Weights of a small mixture-of-experts language model, trained from scratch on English Wikipedia.
Size: 12 layers, width 320, vocabulary 32768.
Experts: 48 experts in each of 6 layers, 192 SwiGLU neurons an expert, a softmax router.
Training: a variant of SOAP for the experts, 330M tokens, 5031 steps.
Below are experts of layer 5 (counted from 0) of a mixture-of-experts language model. Rows are named gate (a neuron's input weights, with its number), up (a neuron's input weights, with its number) and show model dimensions 192-255. Each number is 500 + 40 x the weight over its row's rms, rounded and kept within 0 to 999. Numbers have three digits each.
Before each expert's rows: "mostly gets" lists some tokens that are sent to it at least half of the time; "gets" lists some tokens that make up at least twice as much of what it gets as of all text. This comes from a sample of Wikipedia text that the model never trained on. Tokens count by the router's weight.

# expert 42
mostly gets: " was", " is", " are", " were", " be", " been"
gets: " was", " is", " as", " were", " are", " be"
gate10:406509522468498502510496428535503511422447492547482480510469472556532537500582492454476475437534577521475463531534490433556524458540476457520574483532554503587414490483499469485527622479484515
up10:498519471490518538505528488522518492539413548486525552447483471551410471520491467493486534433461514561492511460527500556458545516484427474499532568495589529529512460477495547474463497576455522
gate11:554528457524532484524553608492526500461403525481437515503570523505490464484502547448459534481449474536467489453460517561489482478414480515517509504421429500517519540508497505460533488492500487
up11:489476475468536529550529550443565527447531483580420500514576564523500512552495494433508527465525464540504488457566477483548436462539549551544550560497438479496495468506522458547531509487471496

# expert 45
mostly gets: " such", " same", " said", " These", " stated", " According"
gets: " that", " this", " such", " it", " said", " same"
gate0:432532518543538553443474458537528479525454490520471450566448521485526494584552477506488504570484478553508470508585483513493478499524487500457442476452554457574399468504483527432473501494416477
up0:558461477490503457503510594530467490481527526596521552425550419543421488424511514512537417496536539447472593486417637456508515451475544500538522520509491544495617541454482460487536509495550479
gate1:486496500454571454486594460518468488558485488474432490499461527423518542531484470512438547522508474461478486442404514482550525472448481465455483530419555546493467486537499571569488540484472435
up1:503478526444514437458520527489482460537479452515477517458522519410531531544573455506576503579483455475432501490469499502515517428562507429424468519504549485495477542557535551528470513505491463

# expert 1
mostly gets: " :", "',", "\":", "–:", " –", " /"
gets: " |", ":", " –", ";", " /", " -"
gate0:457539505520473549535427511505558541444490529497488532521497498514534520551457476445505562552537488422505457487483578581479536585531545506530525587473500505494524462467511530521471492498536464
up0:434475507549519519487429526478518543438454521531501548520512543461494508511444462435517529561579462444525468509485592540504521565506529531492519549505451523468540457465457540460501484481510494
gate1:433485508510578521504514532517493476536475465561471449519512486455418471512440502554463460521442523434554388517510493503540491478455439470566500503461533446487466508578427528404559462483504460
up1:579515478522437459511501483489524545451488553436500520505488532564566500473567513448526512483544476545426616490514482513461492511532568522460496506520484529523532502464576479569411554495482535

# expert 25
mostly gets: " ·", " mi", " km", " Animalia", " miles", " ±"
gets: ")", " |", "\n", ";", "%", " km"
gate0:476475468565473444525498476494484505506489433547592522447518517487472492431510513441478415529528569522526501563511504515446454515490470555458528535545515520493472434536480462461471409549448511
up0:438520476462506486496495495466531526501497433548526570548539596491548494505494516511467491526544522447481459497583502492504482531506514588526552466501503490458483460504509577435535539532461534
gate1:462548478530450487454508515460496509477498512474554486414534558423553488544463511516497455532509518508552551457493515534497518534575464533500549549493501549465525485515495514469438495537488580
up1:566458537505555579505463540500513482563451451540457518583490423484435486481502493500519500459485505537382496564489543475498453468471540443483469518510504443500474503442442498529583484496520453

# expert 32
mostly gets: " Website", " Binomial", " genus", " www", "Species", " species"
gets: " of", " in", " is", ":", " a", " to"
gate10:472527500463501515490450514460478515581524460517388502448460455529516497469510590577479514552481537523424465492487469496517498438439498450490527493447518493494550522554489512495443442469500491
up10:439515460536513580476452510496495470476476476481552457495492482517538485573515556535454554503554550490495383445488493484523525502462380490547532528465476467540545497534511445501450456475484529
gate11:508470437471513469433554482499517482502514474463580471558488485551498472446499481493475506483558488469504499503458477517467536511474490534553470522461493482570491473425482501505553475528584497
up11:440542550514501509532436502509468500489482516500414484483526485449490588539544529469538444589474492536508469497572522425553519479516522471500523459582482555444507588539544502512461504506517486

# expert 10
mostly gets: " against", " moved", "After", " returned", " appointed", " joined"
gets: " for", " with", " on", " from", " to", " of"
gate0:531504554517494452521540489532500453520557530570532500503504521529466397502450470429559474540457527513509430522464506458572504476503466444511539506499481538531540517524548511413447498497491492
up0:521513493579518510463475494460503437518426495437432542468527501444546490536411542445460493447494468509451539477516565465561498485555521504408485500583501546445490504525470513566560489508539539
gate1:437446475490528494423484555541510493501455516520532499563475424542478507534466541560406493557492488520560477444528538516510444462485498507504479512492540488479495475551498485460475509495482536
up1:522501500542541495556521477488504523490585478523479518488498550468600501466490467503612476435534525543411526513495488425518507469518534505492464459584481487503480477485494474491512492493496485

# expert 47
mostly gets: " —;", "%;", " |", "|---|---|---|---|---|", ";", ".;"
gets: " |", ";", " —;", ");", "%;", ".;"
gate0:545452483443535454511476556517484525511512466494465421433563499488535477477549613517503501572542499569530529478455493406474532538477454479492478473529521499432512471505530470504489433478497501
up0:543493486496530460519561525469463517479428543421463505445467526503512464492492536488517472561497494513531594483441509464456560513468499519463466473432481395520419498505544457516457521491485471
gate1:442478470411518476501540556522525521500438517482476552501520503464434533431458533470533527471515533446526540524481502518493571570476518495448464543454460435513476464511439513524451517532560515
up1:544521525446543478520506502502533356515438521491453474435542509498494507458478490519512442490572559531500483481469555533502537546454486462527482511485467550439453508504520504456437463542550542

# expert 36
mostly gets: "==", " ==", "===", "====", " ===", " ===="
gets: "\n", "==", "===", " ==", "|", "===="
gate0:489551426499481506503510461510497531477535507504536495496501434522498463574498516528480526471562503408551499500484462480485463504517515416486489489511472543515462487485470498530476476539515474
up0:550423507450507503476534483493480491461484538544526499477460490525570553473540524490502485485443551491496434451590541502469452497464605578532472519477514566506458505529503491522415530520514484
gate1:500491491543469467503576468503510547470499506568544512488500556538516563459535530535507504509375493444547541580434505465464495502542510519464522430436470480521461528478630455546505449490407470
up1:461537505504494556552535460489505528499520458557487435533529489503416500384453524475478497470478525456455537525464533502497500466494476477509508508471536502501529540498504479367426447463525591

# expert 9
mostly gets: " and", " or", " but", " &", " then", " +"
gets: " and", " to", " or", " but", " &", " then"
gate54:456482539442524545468431465454521461464554470443435569417580604500488475491484495497477503522553465559585491496483508458493496549441498507459543508552524504465535481513524464524508546480545508
up54:443529586442542521444451492497528485431566492478484545464544553466471503481520506538483533501453476514490527477429533453477450513496475544419492580554520472488499439529502498547502478518538462
gate55:487503448482515431455410447524521595565493525490478504532497510433461489523543546478448551561563521484533532447484411438590489500471492465537557490482532546503543482522484563466482517478493511
up55:539501536537456490446547507508499522531471570455426515501514516557511483566521486465509445446571605514553435464504527519514512472419556491449487531476522501474500537495523497529538506533554450

# expert 16
mostly gets: " million", " billion", " pm"
gets: "0", "5", "6", "4", "7", "8"
gate16:541483487491474466530544464492500413487469426516557527500536526470442492566476455535500488572485525518467519485428479541448564561560466547480546518475472506489503475461480506486581479581446408
up16:501473540488527523543465487495420491434476473510472521459400472466538543459497536461458439507469474534565465575481469425555470556495503444464473438553512523474463515552416547515463523536427555
gate17:535530498509521506535556479504548515561554486544465531474509468474518422464552508485479451521473499504509524492513535479601514443505482431466517494525519528542490485492477535426507448446459509
up17:441540552548596425465543526547457513547443457520514520562447494595433547471443465485505475529543496534531548558523449547456438514441574521514484535442510579479476546572582494523515503542483493

# expert 2
mostly gets: "'", " his", " its", " their", " her", "’"
gets: "'", "s", " his", " its", " their", " her"
gate0:474504512522524510541506510501467337465516536498475440509441555535479415513454445529511569546491482535535499439497484478537518466523472488450467516536463585461445461530498551503455497559435493
up0:523483543484487538465503519523524565584490520480479545510523487416493547471531559509563446488515492474482485500460542551510496555501513501470479519379567476489463490494534504523507484522519461
gate1:458368489563453512494408513483481523464514433468530535467469558548533482423482445503445458476558473528526509531463608491517459457551444557424471471491506460521535541491478489525560533517454519
up1:544514380543506537524520494497597454547514524501490443542471549472523534453429542529505504514520486530529552529496527484516491486510565477560546511465566519430499516528539518456452476497518459

# expert 22
mostly gets: "==", "===", " ==", "====", " University", " ==="
gets: "==", "===", " ==", " ===", "====", " University"
gate6:518497473486531470492464589559517576514476588553477552561499483582413553494502475493489473464510548511521498505552594493482488541498497487423519526504580455530459540618504534533517581462537485
up6:559563458449510464479475589531551609495493522511493524598519468573456518503503500504467523532498587476529497551519539485498533494497495477418520510499531511559472561596472525505479523471536479
gate7:450541522556461495420467514503487465507573537532490516520533458481509528536546528458438415494564421537551523470515456430449487505536529466477523502433474592512470475447500509536532463513541471
up7:479588457508487484482453513465474497512548505474457500524497497408487459483547477490460444467542471470494592466504477431482500504488537458495463522460508574481516488457534540576501489526563513

# expert 23
mostly gets: "   ", " (°", " ", "       "
gets: " ", "|", "   ", " (°", "       ", "  "
gate0:503498561499507494498541546506468461478499508397529448486488544523403479414484462478495514506528465538454524437576495515515524504499390487456488486495516537439512502511517437453479499556458527
up0:497483498490555567493540573470463555495507464489499487470480465520425494449465415562486547510493451499500464465516470441570476488456462479460502457499511529435458465541472441450460490444395476
gate1:478509454545484442567461427475496464476581492577524438475557548512497494519499492501494523413576510485524474493521503646490479494481552453475518472443481483461499452569509486546506535443539518
up1:482475595452505480437467581482539511573479558524517530477407499448501520545497467481479551567494511537519517458459492436528481487449567491493501529521465467482505558485443535493507519506460481

# expert 35
mostly gets: " %", " LINEAR", "|---|---|---|---|---|---|---|---", " GF", " Pts", " (−"
gets: "6", "4", "5", "7", "8", "3"
gate16:509566489527462572528510533499517506497468543508542463520550481531538490431474407431466464535465457521568531541509455496533503443510572481535532467526447593488469438521561515574455489484508491
up16:563481533511524561512543515515504484467528535550485539541395500578509492493571532568521543522514461437422504446471501447531433530536412474571535479453419491523549537484461489486555473596467499
gate17:470513552458568504548490576505525573501518474515467518546566520453438461446493461537479530530521506528447478495460576486534541453525487500436443430476535459499485505524464538490479498443486563
up17:546513476554451483440518459525472438526449521442563484486468446588585541535495526435534432472522466495527560523524469518479477559456492501587527547515473522530486465454527436550530471560472468

# expert 43
mostly gets: " had", " has", " have", " having", " announced", "See"
gets: " had", " has", " have", " was", " he", " who"
gate10:488545495405520475393510503497588530437550486495453457532482466435568545479564444489484443491443470462431508502558463557474432499513456529477477506422498467551460460526431445491489434536411445
up10:508436447505463496526494543543459445492485558535474473503468517549476473505537474534497523535410536552523483512415449484541470496572507464537522523502449435582546482462516515524487466507558515
gate11:434498521456518419532540447520416446526524515485529586437488529535465488490507490557570553475555494523481475640448468544551520502555501511578508516523461562415513474461565493478502465475499603
up11:413500475458491469485551492512470388500485501502496541443528510471491503531485488544572569492536511501457490582479555587560502470540456545554523521476491556442526551468626491540536469460494543

# expert 5
mostly gets: " at", " over", " under", " than", " around", " near"
gets: " with", " at", " from", " to", " of", " in"
gate0:424547515480532534484515509546567517524508524479494471546455542504410504457477527520537555493480449506476500575515499478455474570546444501507542546484550490539521475526528537522495546515518514
up0:565416484519406483514527489440509452475493452521565461470495435466551511514538499468444489513533520424492481487478527517501517505447550489483440538487429471435472551517489461452497496565497521
gate1:474447457553463477488449528443485459473492572468446423420518479488537515496499465520410448526408494540497509527514538487463517481549490510571523541532511423473467512527495482518497478484464509
up1:447444478516479497501515598406458464461452547453482483481510549418509513490500540505451541542478496474523458525492554450527561487514458503486576521477463421498488521500468520559490477519459476

# expert 40
mostly gets: " by", " By", "|---|---|", " Clade", " Coordinates", " According"
gets: " by", ":", "-", " of", " in", ";"
gate0:459465457513445508540508487516545401458407463571472530561465508514460531589520487516505545491433405513477583456485525549510530455510509532580485538463478497515498518486546457471442538434459466
up0:510505434549515389521456484470472505493468579518539474512517474564478540512558497440475534499544468456494487467546492540492477539459472578504480449499539483554541506480490467469466463466503521
gate1:449578485544559494498498413527513422512527491506578445501533455539432540532559557541495496483522512417547520470554450464532512491473490446533499539497467501488550501464497535535519480508522499
up1:493548507498530543429527478486557459415482491478507422494406568571495495493461538582455596500486465542446478555502454497446428486461545496598474430541544531495526491508542517537520491478513543

# expert 15
mostly gets: " Is", " Ol", " Or", " Os", " MPC", " Hel"
gets: " of", " and", ".", " Al", " New", " &"
gate0:561528510492484543451450543511506494538518499572539504523456493580483508536543470462468507471424533501504467588519513496574547493424474602530558540565509464531469528465488528555456510482488497
up0:510446500516543426562542461512502535503439522395448548455501578524550530521466469473509482494528432531560489451533524519504500578508558443523458511518480454432444504571478498524505512437478503
gate1:510434548508488508547414434474548540505533533476502493452486429490434459516466504597564518479484485458493467500451496508461450472531511405489489509547518468477493554580550441430502409571490510
up1:503438562493487494566429429470527551493527542473477493475497423466432471505478519572531529483527476464509476503484476508461472437552523413500495497541492503484470544558566451434500408573514508

# expert 46
mostly gets: " October", " August", " June", " November", " December", " July"
gets: "1", "9", " January", " March", " October", " December"
gate0:554533462513542529406548512467585531499482536521511472476504518543505502568518404519589556498509483514454515535552519466477520467484491441505456520510465518426546435505521570549461551574519511
up0:558574495557513508468539500544519564536490457499519483474534488465455508619526443400591519547481506457515553511546564525486464503493472468508542485457555492476461489540502515524506573462496486
gate1:474580529439525526508523498521458465460510531461486417477521517505505498530410500488466498551531553586536432455438520472457550450481431503417541498507471473432445509479468467521499475481486494
up1:487496517510506477518458550513492449484532489452427471422479476513493451416488591485519415511405492507511535535486597425486536466460470497494437509529480507503441523441506454591508495476414519

# expert 11
mostly gets: "-", "|", " *", "   ", "Scientific", "‑"
gets: "-", "|", "–", " -", " \"", "/"
gate0:480499494476507439521480488509404537504579559476465527468428433476509555572549513471516476532465504511438510492477469552497458512454454500421520531537507426576483508509492512512477528524499512
up0:513486565516569464509510511514452541516485489520499500497462517501463545491556535503551528483552476452464483464451501551466521495530539450446514500588341448534509478551529478510518482451408554
gate1:503527470517520555497412479546501528531471546513550433483536498492541436463482504481531540519479456488527556513523455434588462503484477499488540470535545362549498577518551427485500528462501523
up1:478520558445448541433516464509479451450493446492527530488440494509552488472519500537410551517408532507490493493501549465522424555463469522564490469464505435393456555485463517533460503430515506

# expert 27
mostly gets: "E", "C", "D", "B", "W", "K"
gets: "S", "C", "M", "E", "D", "N"
gate0:447441529558458423515476512523483549564563542383503500490506536504486515541524534459484526485446526469466491463434478474522515522536455486466500514600467446449487474467502507477532578486419505
up0:544483475536441526487491522537402485514478526551468484527534528547585535481515472480508538457478460461519529421513467512529485521514483398479535503564569398494473518546487507504474528508434472
gate1:484461515393470519570496494460508461445499488459505556519596497529499572517488488501541484484489462499578529486447508445539483497539544487500456471463435517520499500466492525461447469520487576
up1:499538518531534486432527482506509547481489432551568459480430529480463443448441546472437511588470586513505501582544520564492484491528419489520546496525553545507483501530467468488633527482520481

# expert 38
mostly gets: " UTC", "″", "km", "′", " £"
gets: " ", "4", "3", "5", "6", "8"
gate6:544430510502474476514433499450523553446412517626541493485445465457468514482482490448495508534518464504563521562603477486469526541514514563501492489441470454549482464545547471516499517507516495
up6:521543516410491524459518492444533465530517440566518541485535565497514459495464416571551428455482502476490538450481458506457530496402561503412460502523455465548448523463519478494491512479481520
gate7:530487479490461508460480490548494495491558528528459502542452563537556441498448473539527518432525510553533510421496523505530542493563507525476476519471531501485603528536561469450589544504499532
up7:509450531543504510522524463518536495521516566452442514556493568534559507493406520512465487550539538532464460533498489502497516495547502494554528456450558472464549553489547505439561488532442496

# expert 37
mostly gets: " least", " (#", " (\"", " $", "^{(", " ~"
gets: " ", "1", " (", "2", "0", " \""
gate0:459530485474518456529500483470452531464468534523540475514528466490406477503519547516497546559503428485547517469507544462467511497487422501493514519536380554537545533421559558465500509423432436
up0:453457544497467491529581542515461533464448582465577470523545563539408582420527464459492526546457480481515521496500503508492429479477560507507508523506427503451502471419476495578505541494503455
gate1:583506513479523517542473450426521497492538537510527432476595535495457509490605473483483575539438434550474563502473533560489564478466499492526478505556520462436501475518486530539520502402483442
up1:464452462483515513545443502438490470474498475494505512449475517463531549557545411498442511546544521531582534514516487460537529598508536552463523499520480451563524495513453508510534519441480518

# expert 0
mostly gets: "),", ",", "\",", ".,", " (", " ,"
gets: ",", " (", ":", "),", "\",", ".,"
gate0:476489490594431539521506492507481504517465544585526483551542585443496498470453469572520434527487451469478497519570493547470504535479473512481456516494497487456518494493506409570524538532490431
up0:484535529598463480513491501515481463544463530549518485524560556472534514500462439499550488580516486486490499511523416526428495572480451491476398496512464502491559533516502425514501514566509407
gate1:505510571534530504514470521513515535475443499487576480503472527481427506506410492584478446504478486466596582566467533536554526500488441574466470560505480515539590512499463524538513531484488503
up1:454571458521458485499501490485480446495431477469480508525569507524490587519440492484483546543434503520573498501439490428526564445535506528464466513468556560524506509534518472438567439486445458

# expert 34
mostly gets: " in", " during", "In", " In", " at", " throughout"
gets: " in", " of", " on", " at", "=", " for"
gate0:531466517566450515529502482499571508455496535475406526543464496441498501453432562459432500476554478497514519469516456558428439555492582495434439550486492481449471472493512519532546464510492468
up0:482499468577478517591519497451547495416501556546472544524492516420477483536463559435466475449572463472513503478479451537428508442561568510446493542472471471494509501444547543492518471492497483
gate1:462479502524470464567484480433422527478422546466448513422477421523542439499539453499494465480488497454528379512569523500460474438481489533499482483488493498546473527520492484514517418487471456
up1:457531472515428501589526465452444525463423578428457474443485450591539474501498502485506529490517469507491436501501502475455449464507485551494499452553499498533541535522468486543491426503518423

# expert 33
mostly gets: ").", "\".", ".\"", " However", ".", " however"
gets: ".", ").", ".\"", "\".", ";", " but"
gate0:526471522513443493447507512543536552555431491474520491505551457438511494496471479488532552562470445495492526538477476531536530495545481503506479537444498431505486501568538499512467427567509443
up0:557470491518455539472433391432593510495466533548526526450538574501504499429552520541537562532477479460480593507478502521574480415474495534580595482528485417529495422586421544546447558501493546
gate1:460412476540520498440528513498442543537499513484493518433459490498438514483518541520492598513496494419574555545491494480453458506456580556472456498564545522490495507441522511502439517482479502
up1:484488403556492493476468607502493519456506551473495534473488538517448510488585538478475485492466531527506537449504440483473485505454456496479532492469456493520479475532568515575503541486549505

# expert 41
mostly gets: " the", " The", "The", " a", " an", " His"
gets: " the", " a", " The", "The", " an", " his"
gate0:503524496443464455542508489480492522467525554529457536452460546545463494517492490558540442500549550441483444552557438536469510497467501550505503492484481548480486508560477499520518564493537470
up0:479542511492470455539469535522485517492561480503505518516508526520483502539517478530532459502521553444476464508591467521493556501498564589557537456487506440483511513500507497439501539491527513
gate1:556456526519525534488473517510456458544549514534529495493479440543476447461543441488499473559504437436467573495446515467487524551539424449438563599516523491459505463426453580459455512503520552
up1:499471523477519521499426470473493466552566591535462474495495435501491580472448458479537496475474484497500482497395521448491550574544543538526587496620471465476479530527458495512486445513425525

# expert 28
mostly gets: " each", " any", " these", " this", " some", " every"
gets: " the", " a", " The", " this", " one", " their"
gate0:531492471524469578538527487497476435536495497466541487528568514497515514397429561489448595455527533493547575551464478457591527436608493481489499444498519496530535537493507475447543481500533418
up0:471500538531521453442522445508462491494509440494466495485436479456423506438511458439490495534469459517517472483501454531465432477405553468481516534532458425547486499587486451544476535417499512
gate1:544471472485461533489535473471483472587533513519515467498470558557520473484512487536452482453534505531533513496460480559420488557424466496469533475438505478480467535542441493521515528498539465
up1:505501534502483548526531480468507580525455473453562519518520492487493543476514567475489490456448393499454573472505566480565459489585499479473429533535517517492540547486561448471484528470364485

# expert 7
mostly gets: "\",", "),", "\")", "%,", "\"),", ","
gets: ",", "),", ")", " and", "\",", ".,"
gate0:568409495444485547500545424490485563469490449507481507487480553510537446538536601570492463511531478422494451510528480517460577475465499503512523448462554503486470500497514526471463465556474453
up0:501487522566493430580499573489514548548546512567491579529466530487475522451557456516516439433489445470544488590460544535498488512549489501447519536528412456470451560500502538515494518539473499
gate1:538452551503461493471491537521524535471476479399449484491463495575459576471479483521438513515491558459482488439541546450580466554471517505484536494499511518467533579481498526486481487516534464
up1:426553445549542482479499449468477478519485535641500523524525476488531457536550518449549471501539482500515512565473436522457546475502528511510507515449507436440469434535468533518571521553462541

# expert 3
mostly gets: "–", " (#", "9"
gets: "9", "0", "–", "8", "1", "7"
gate10:526487547547502481489570460429553519563511520501458508476547521405554495506513481511506564466470460506557419489548443543397422526488489496475489463473499476511496524503450537511434520479538466
up10:503515498455439457531413536523472556474511547537552541499482546525462502480476527502537444510572462513480552529441507471582545466514470467525526472530541489523437551552554502473494519558477525
gate11:532500485507478435506460504559472517492505518553501463516476474550439452494543597517442529502458490380484493446521500450484473480511502540482564530525564447502450501481490574444454519447520526
up11:518539534537529374486473475480436524519547450569479417516506449535433490510516530512469534498454479451570489505513541505419456487507549577536551518480573524550463483473522559500455484451532524